config.toml
num_hidden_layers = 17
hidden_size = 320
experts_per_token = 2
d_expert = 256
d_shared_expert = 256
hidden_act = "squared_relu"
router_score = "sigmoid"
balance_loss = 0.00036
router_noise = 0.05
optimizer = "muon_variant"
max_steps = 4366
dataset = "wikipedia_en"
Below are experts of layer 11 (counted from 0) of a mixture-of-experts language model. Rows are named router (the router's row for the expert), down (a neuron's output weights, with its number) and show model dimensions 0-159. Each number is 128 + 24 x the weight over its row's rms, rounded and kept within 0 to 255. Numbers have three digits each.
After each expert's rows: a language model's description of what the expert responds to. This comes from a sample of Wikipedia text that the model never trained on.

# expert 2
router:155167102156073139153119147086113122155108166146109145085185177167124085142143162136109142133124102118094141116129114100128122123114125112113150133088131175109114147146112121123136128124155129106121159150116089111131126106137126134147123127159135138125078104139103124121135122156104127171088110164077139132149098117153137129137112140149094087121131132119143133105148124153094113127137211095125114109140127121093172101080120093159178111089143121100128113137145120141142146098099134
down10:099102072119165056076122090133094159129185185106091121130134148173129146114137147140085093096119098110139111122138123130123143114125111078131116105102159103140101140151135130121138132104163145107137131120174143192116129136106143125125124122078123108136136101116132134150120138109171108123099141134135138159110116138147128142125112152158117113111128110108135108085122161126140116140129089145171125115164083116131139117097145127139163171132121136135172126122121170122117095157131129
It responds to: Individual digits inside numbers, years and scores, plus plural count nouns and word endings like years, million, people, -ations, -ions.

# expert 22
router:158156112190113152140116128129104153104112138149112174112150094129150141103125154152098107134098101105102178090147140116150134096079096095127149160091172121129071092105102144104119132147145142161123130172117101106103129113113146122172120154164118120098105082130121114106149173080143137159105135118101169135166131100135153104173127156162136135107137135108117146117114142132091113139117187107098132140112103093116112118123118131145129060113129089112120105137114168132124140116095169
down10:110119104094109156135130135131134137113101108149182132105167165099137087078139114160093116162146142116126141146116166138134102132095150094091096115111181154132158129170110109123108161120143120144155102135139124139158118134122138111154158119108098103192120137125122128146124143167139127137128128157161143109107135168169119092088127112144076146135088133117091146116144156120109106104141150108121133148131140161146138112111156142111186120147120142118141147098103130122153072123146064
It responds to: Final words or endings of named places and organizations, such as School, College, River, Creek, Stadium, -ville, Forest City, Cair-ns.

# expert 8
router:147166107165108134146118154127135141130130124154074178159184143117150147140117172112144102120100137103117113098138150104140160117092115125112128140110114137112094121119139132105123120168176122143142154144108130109111128102119106119166100124142125124100108125103133108085162147108112152092125138146115114138162124133112157129131091119130128117076144154152138121115109143122093105085119156097131124141144118106102127148116080144174119103103124113140096127119151149139143162084061154
down0:129133129126169117099146110128098164100161105114144123134133143087168150150101129144165165130142176120106130129144130125153127132144147119122155147142120133131096109147144109124131106158111137128109159098145128162127149107150103164126125084143135078163176112113144093068124110137117119125155167141111132180165161111148096128110085114101119109159076120144113148127158097150131086157125123123162096155138137114129151149127112135102073128155200110135099170119125140140139116126162132
It responds to: Single letters and short consonant pieces inside foreign or unusual proper names, e.g. Hangzhou, Ching-te, Roanoke, Mc- names, plus stray table digits.

# expert 25
router:124132098153132126136159157142117146127135144150115148118110117134167137166121146136138139132098114104114098125101154123120149094111121113130138106121143120100102099114120129079105101171154121142136129176098140102082162098153093099172139149165095135116127072148149087083133135063101104098122093117121151108119106116151117141119116147169132094102127128111149136111096159114119111104104158082145147116170102110103154110135078142144140113111124111123131114113149149171167152076118131
down6:075152136126164098150138129128141111094140126090122106141118130109123148154109140126153136100116106109138153084133106108158095109147128094126155144157184136120108116102141119172158144110113061115101151112101151136143114127129142127164110115143172131167130143132100186154166113127100166157102128110122138099128122096142167176149114132136109152145102159146114132111126126119104110151110100118125093150083076169112167118153134128117067142133140133156094127131142111139147110109106071
It responds to: Short consonant-heavy pieces inside uncommon names or words right after an initial capital, such as P-ipp-in, I-ac-occa, D-yl-an, Ph-yl-is.

# expert 15
router:133142094135094144127114150123131144151124136164080137105132135123145185115167115135155146161166116133129117113126170129134095112100174089124161148116165126107119109100140139100122093170164081130117131167138147106109127094163063144135153158115135121115059147105113135103126130109085132115140157127119129102118135140120111129145107160148120103088162153088123115084086129146088104098119143106070136135110089080090141103079116126149166106096094098140077088118141133137134171081124168
down0:133166149130131157129133112106129149144110081149148166119077160120113128138097169122117146100100138153142130106112146160138154147146129149175136093121126156111107126185098113117131088123112142133091137080144128133145120114125167158126105102164151111135127153077152161117087121111151098145091111124144132165144110115145135101171104145109086140115117086149140107149140173120104098161123172130155130136132130149140101146126133133144135125119107107158110116156128144144157112149172145
It responds to: Single digits and pieces inside parentheses and scores, such as (take 1), (10–6), 6–1, death years, and non-Latin script bytes.

# expert 1
router:167150106163112167143168155110142157156083156148090131144129148120154161145153112103104102115136094133123113136153176141148115154103123121107140100097077116109103091120128191125098098153155125103098098143149167117124127128151094121113112120178094102139120147141117134097123135116133098142086143117130140130074132130113104158102108138131134112131138126112105144158150188116090115117134123128126103070195114122093171136106130120116135120100146113134087125100139148116177127106111134
down4:155122154058118123121118147089120122144147116151139158130103118117152088149097111107144100147128156148129123145170102145115171155135103128103129160157135111115064111110119109158153084130131127116151115106127156135138110128108164129087094089143183126109109106171131182117077135132168143155148125138146136153139097100163136141157105142127132150160129136118129094142133125142101152089091168102121136179129166137157098144176116096115118104105148139105113125169140141133138165110076149
It responds to: Commas, semicolons and coordinating words joining list items or clauses in prose, such as ", which", "and", "but", "including", "&".

# expert 10
router:163132117145128125154126147155102162166103129171095199133107115106136154157121145137128163107114138068097152146118136108132129088129114120116174161103087170118126133142137147084126088167148144141126119143139177110101141106105085127163132146165148115143105131116135151089128150114101097126112129091132112120137117101133105156151114099156129102113146134149135113126153161126123108129089137134125096129160108121136106165130094116170114101132117112114095141105157113112110172136086156
down0:147139164096141123149098136129152113139131112101127126113108138126107101107124074120183072133136075135119170119096137184142163135119187138134120089138099143100121122158110184100116137103112115120113119114096125136132117151156143159095140112133119119114152119091092125097107147117109115109137099120133124127125164097133100132086173114111164103093134124130145133107122122100148112136125137151158148151109135093103132117139110112141125124102159124123118074143084154111123152156126167
It responds to: First names and the opening capital or pieces of personal names, often in lists or tables, such as John, Michael, S(ébastien), Mc, Jack(ie).

# expert 30
router:146149101147148152149116168091133112176071159145112128110098146107154120125135120145118152140126083098101110090118094101182148106132124091122156141103182156125132127161165145116126119144137128132151129138082105147108157099105108151114115099109151180078107136113103123110119106051090160145112110128138132111096123134159156186122121097141107147060155116149114136095122119107148129161120140118122136134167093106117127132093149140137145123077086100103077089134146119115155131107121131
down0:099149119164139099078135114151136101116135105129162104146120109141077107085100102114112082145132132125137131140177111128156155125152063116105127095118137157076159150095148129150124123090104159125164122105136146125100140160127125097134133139113145133117150094153143135123116126126141154080114105056103157129091140167109107068167128200154153149124144119154153128137192164120110116155127114105157146131154112138118139117130128120119169166151132135138152145121111097122164136122118109
It responds to: Subject pronouns and auxiliary verbs in narrative prose: he, it, they, was, were, has, been, would, often after a comma or period.

# expert 13
router:144136116218155133116124118117104146132115147151118160143127068158138127186132168131130126126125112106123116099119111109134124098130152125130139137120143149133126142113129146084142128168150110110144150177112121132112142123159127131187124177157145111123125098140129149093141133100121131109120139120086137112131095102148159151153117185175112095088133135124117123115098136147115151136082186084112124150158089109104122123121111131211129085144107108138080078133148144104154129109084146
down10:131111120062114131112135169146122136101083116092118156147124134147114089113114124138147108145106150124104124132139141130122133127140118152131091125163142074144116156145102122152129155157091147140116135137137128109142151118155118157140144092088166133133152116129130139056081128150110144175115121146099140120122103114133139136128151170131163129133082161121132117126111111146134098103141120180120131122114127154125077101139099139086116121159159152118107104135138087158113102174116153
It responds to: Final word pieces closing foreign or unusual surnames and names, such as -ić, -mann, -ko, -aki, -berg, Hatt-ori, Emines-c-u.

# expert 4
router:156159101152097147183137138125130116171117147148097130139136116100149128106144108184172174082085119147124182104132104114125128135094189091104117157130118126141106095154130102123107136133133125124105129146126135100151128128147126129177110157152122131125130145124131121097115123114147130095126117148089127141142133132139134121177109128150144148112157163151145152128132149132103118122136208141109106099111115086127128128110137141140148116123118150108073156120135098141135137052093126
down10:105142103149139158109133115166098125126149101104106123113119129141147118124165135103130139149079147136129150139144124154077124148068129093169131126162179110134089111156092124092126140077112126117132129190132136116107099131145174140127155108108077177121145155123128092103162130183114130180129108149122144126132141131160107133129129156145095129119106122096101108137111106065104135120151141145150177143124140158129111126177123113107112158119147151165114102115155127155091160069142105
It responds to: Digit tokens and numeric values inside wiki table cells and result lines, such as percentages, scores, ages, weights, plus table headers like Votes, Apps, Result.

# expert 12
router:151128117159074125120133178105118132144106137153112138128145135112167116130114145139099089102115122068116134133094123100152106151100099100130161155103146130127095094102133128135102152179172154153105171197117097122123179110152145130120121127098116147122078110151145116110158154108114118125083128116127107175156101105132120113145107169173135156114176117101166135121134138149113117129129137065127129128149112085137140121118119154112190103100143117095121119115155106147157142062108159
down4:167119138098131112136196154123128115095146106150123131116142143125116102131158145150118141158092130130159137109128115137115140152092096138140111108129159155128127124148115110160111112119164154105136105155114095124152134143150139137181114135129146113161095144107090118120124154146138134115127140118131129076114130182151173142131146128139133140117156144144118119145108121191149152102109110114169147120094183133110135155126095106140159099166121159077168168134151141167114133137143118
It responds to: Passive participles after was/been (reduced, transferred, used) and action nouns like construction, control, access; also coordinate decimal digits.

# expert 29
router:132142049150082136125108135095120151119122152149107158120130152149159141107126157136121124093137128139086154133115120085115130106091124127135129135118130177150084108157130122142137110152153115162120159129111138124111107139126131158117147109153133139101108112158177121113105144123110117124114114140114141158124095125155095102158119198138110091130121118115156127120153139123084084122106138109118099160117112120097107121123071125186118080101148113090075138088128129134137156122079142
down0:112143168125184150174120149153142116094164158147096095146119125103140168149180135139180146107169166125140134140128096092124169131105137113079104128111173063105141115142142161135093116148129133121144180131101189102141124131141124146143148091085128155140122114116107121115115127133125107113109146165100141130141083127148117157093100098126104180131098146127091141078124105121101106152106126118113128101147080120143142157094112097154129143150146132123093124102133114089133124127175124
It responds to: Capital-letter pieces in acronyms, model codes and formulas, such as NAD, PM-2, SOLO, Type II, and subscripts.

# expert 16
router:171113112133102133148173172143120128152126151159158143084129121109127120131137134130135130116122132147155184107113167063172146121132177095136148124140113139112126133149135124111067112169156120123105171166120115110123112110181117137123090159161117164117132129124109141113133140141116120121108113124090140145116092151135162134134105145113119146100149113120151165114161112138147121102101116113120115118119094101140148173102106137147172132118087115117124169103154125149182126122116191
down4:107124114083147120118160176110100123095111124093139139123140148145114114155143108148127156135139121156132112113125125118141138112112096150111175135121147103062105113117156119118172132097139144112115106141152090122105111168124123089078151117133149104167165118121176118147108138110125153130141178118135124098146125109118095127123116100122154143103111135131096108123136087114123169136166117145111137129077119099119116082132155147189107122158192100142089122121101112136117132143122134
It responds to: Verbs and verb pieces after subjects or "to" in plot summaries and biographies, such as took, went, makes, accept, see, travel-ed.

# expert 18
router:159165101167096148123130116104093178124118150156107151137122139118121131158131182136158126076101131125092125135112166139136120094104112103151121151101153127106102127137136153122118110196158140137132127120113132140079117103123132127170147162179094110110095123142125118091124149095113122120120122162096157116140117121122156119180123131151129131118110104131130157142118131100118124136103153120072114112103098119144089144097056140125133092116091123126097120074156129119137157127121160
down0:151140140124117141170084114171110116107142087131138088132141114112111109126124101144119097172103148136126130126075165140144120144127132114138102104172175121123127091126152162123149145153087101115166104081138144089116141109138130154113135086120120162117130162156074122153136088118126097176102130135096129085164095144139143124113124105138130141079116120129147127192193127122150127125150164162132116121137114123121097107102151133119139147104139094103128093151167124120102163150131137
It responds to: First pieces of capitalized names and titles in songs, places, people: Spr-ings, Leg-ends, Hop-per, Star-ling, "L-ove Thy Neighbor".

# expert 27
router:138159098163128131145112157079108171144105163153072148146127115127131106141183133150122116129127099131132124150128121106100109144115146088109156152089147152092133096109117111106108127156175104121107152159126095074115151117139096152148120154174113151141149130144140080108141120119072099110123131106132112157112122105113133144148090126120161129110170167134144131105135155126106107136092186135106079099184105101115154121127098166131232119126080105140128107084164118130144158107114144
down4:162159090143067101140135116161143168139119114108162167107135179104108115169164155155153183117108107142116129103135169139132105185139117123114112125178099131158120079108126140164168128163130140101108126160141154135098088089164137148091096113161136142158116131096123142136095150128155119108177122094129111174163119116125152126107144115109146136133130115155135126166127158118122122126122095136104168154132131107146142121151131111134102097146157160156086114138079128112125100156143102
It responds to: First word or piece opening a sentence or clause: However, According, During, Shortly, Aside, As, plus counts like one, part, all.

# expert 26
router:151169071148106129121153177128151138142130151151072169104140157092164149121120130149136143098142124129132139131108121132137140146127122138112141187091093155130105115141152108139125100118132108168099118175122127123102131126136097129121161128101123182091111100129122094146089094136121128103113130147133116165089115084105112173133109112121132109131140150180170149113145158115127149107118125090056152137141102100119136170042091135164118056114161132134109125118108155131150186081124140
down6:150086123099126130143130124128092129145139163135116129122158132128143152121159091097104089092132133143168132098104149141128149146108165117116137161130160149078150115125166100121098119128108143114153084131122122165159130134133162130150089157085163126133150156101128188185118175073125104149117145147116083131120114170128163147125126149182112123135153112101112172130118119137122132138108151104127120131115111125095138111117135109130088177132118100117107123139143124119126160168155168
It responds to: Single first letters of words starting a name or heading, after (, ", == or |, such as S-etting, B-enny, R-alph.

# expert 19
router:131136053142143141139133131083162143132119157160090169112120132121128150099140125167137170116102115100111160150147103092095133158114108129102154135103144113112148121109111114115150146125153139117122136149110152103124143095134138147121131147122098160083105114142171150064126124154091113130089071154110102109164086125156149106155068095127118107090137106130163124157111106088117097126131170123132110139149135122168132105068149142131175110119134103100087141129137124163113172111112124
down4:088132090110125105119119112104097122110144135128119132105131129158114137153127133139166157113138088131120145145091080139157112120130123151120170150111090092124136120151115127104120117125147154150159152121124131099119108156116096119146113114120092169124123141121120128113114157161100127133122141122087131156121137058143164081135168108159128101132131158112098152095082164175141155134148095140168113117125145134111145118132114128153113119161147071091072125162130093120111126115112118
It responds to: Standalone space tokens right before a number, usually a year or date after a preposition or table pipe, as in "in 1966", "until 31 December"; also dashes, degrees, dollars.

# expert 31
router:148155098135102160148115163097154136131103154171056169092121117127140180190116128136101108137051102101116150092093178129107121124127127124134137186115145124137130119105130137112104114155158155125122143159114133154135133102160124151166103126145123148130098120113128123114086128106116147139088123123089164128151121124111147194162128165140161158111098144136124155116115188153103102117123127108140113125135123099131108108127105178125134114128109076133090063108162143117152155090140142
down4:086102106132160127114129109116152107139158134146155159105115086088123118107141164118151164157146123127107104135144099125094116126144122096104136111139107139151108142165110132125120117176119160168134152113105104126131143134144165104114120109157130164163123140168113127161151127168141109146109151142098129147157106115118163129167102153166136152141101159146152159078157133111120183143174132131141122132101153102120159086147141124168127138145148142123137116142096130132101152149100103
It responds to: Table cell separator pipes and semicolons between numbers, plus month names before day or year, such as "May 2008", "October 6".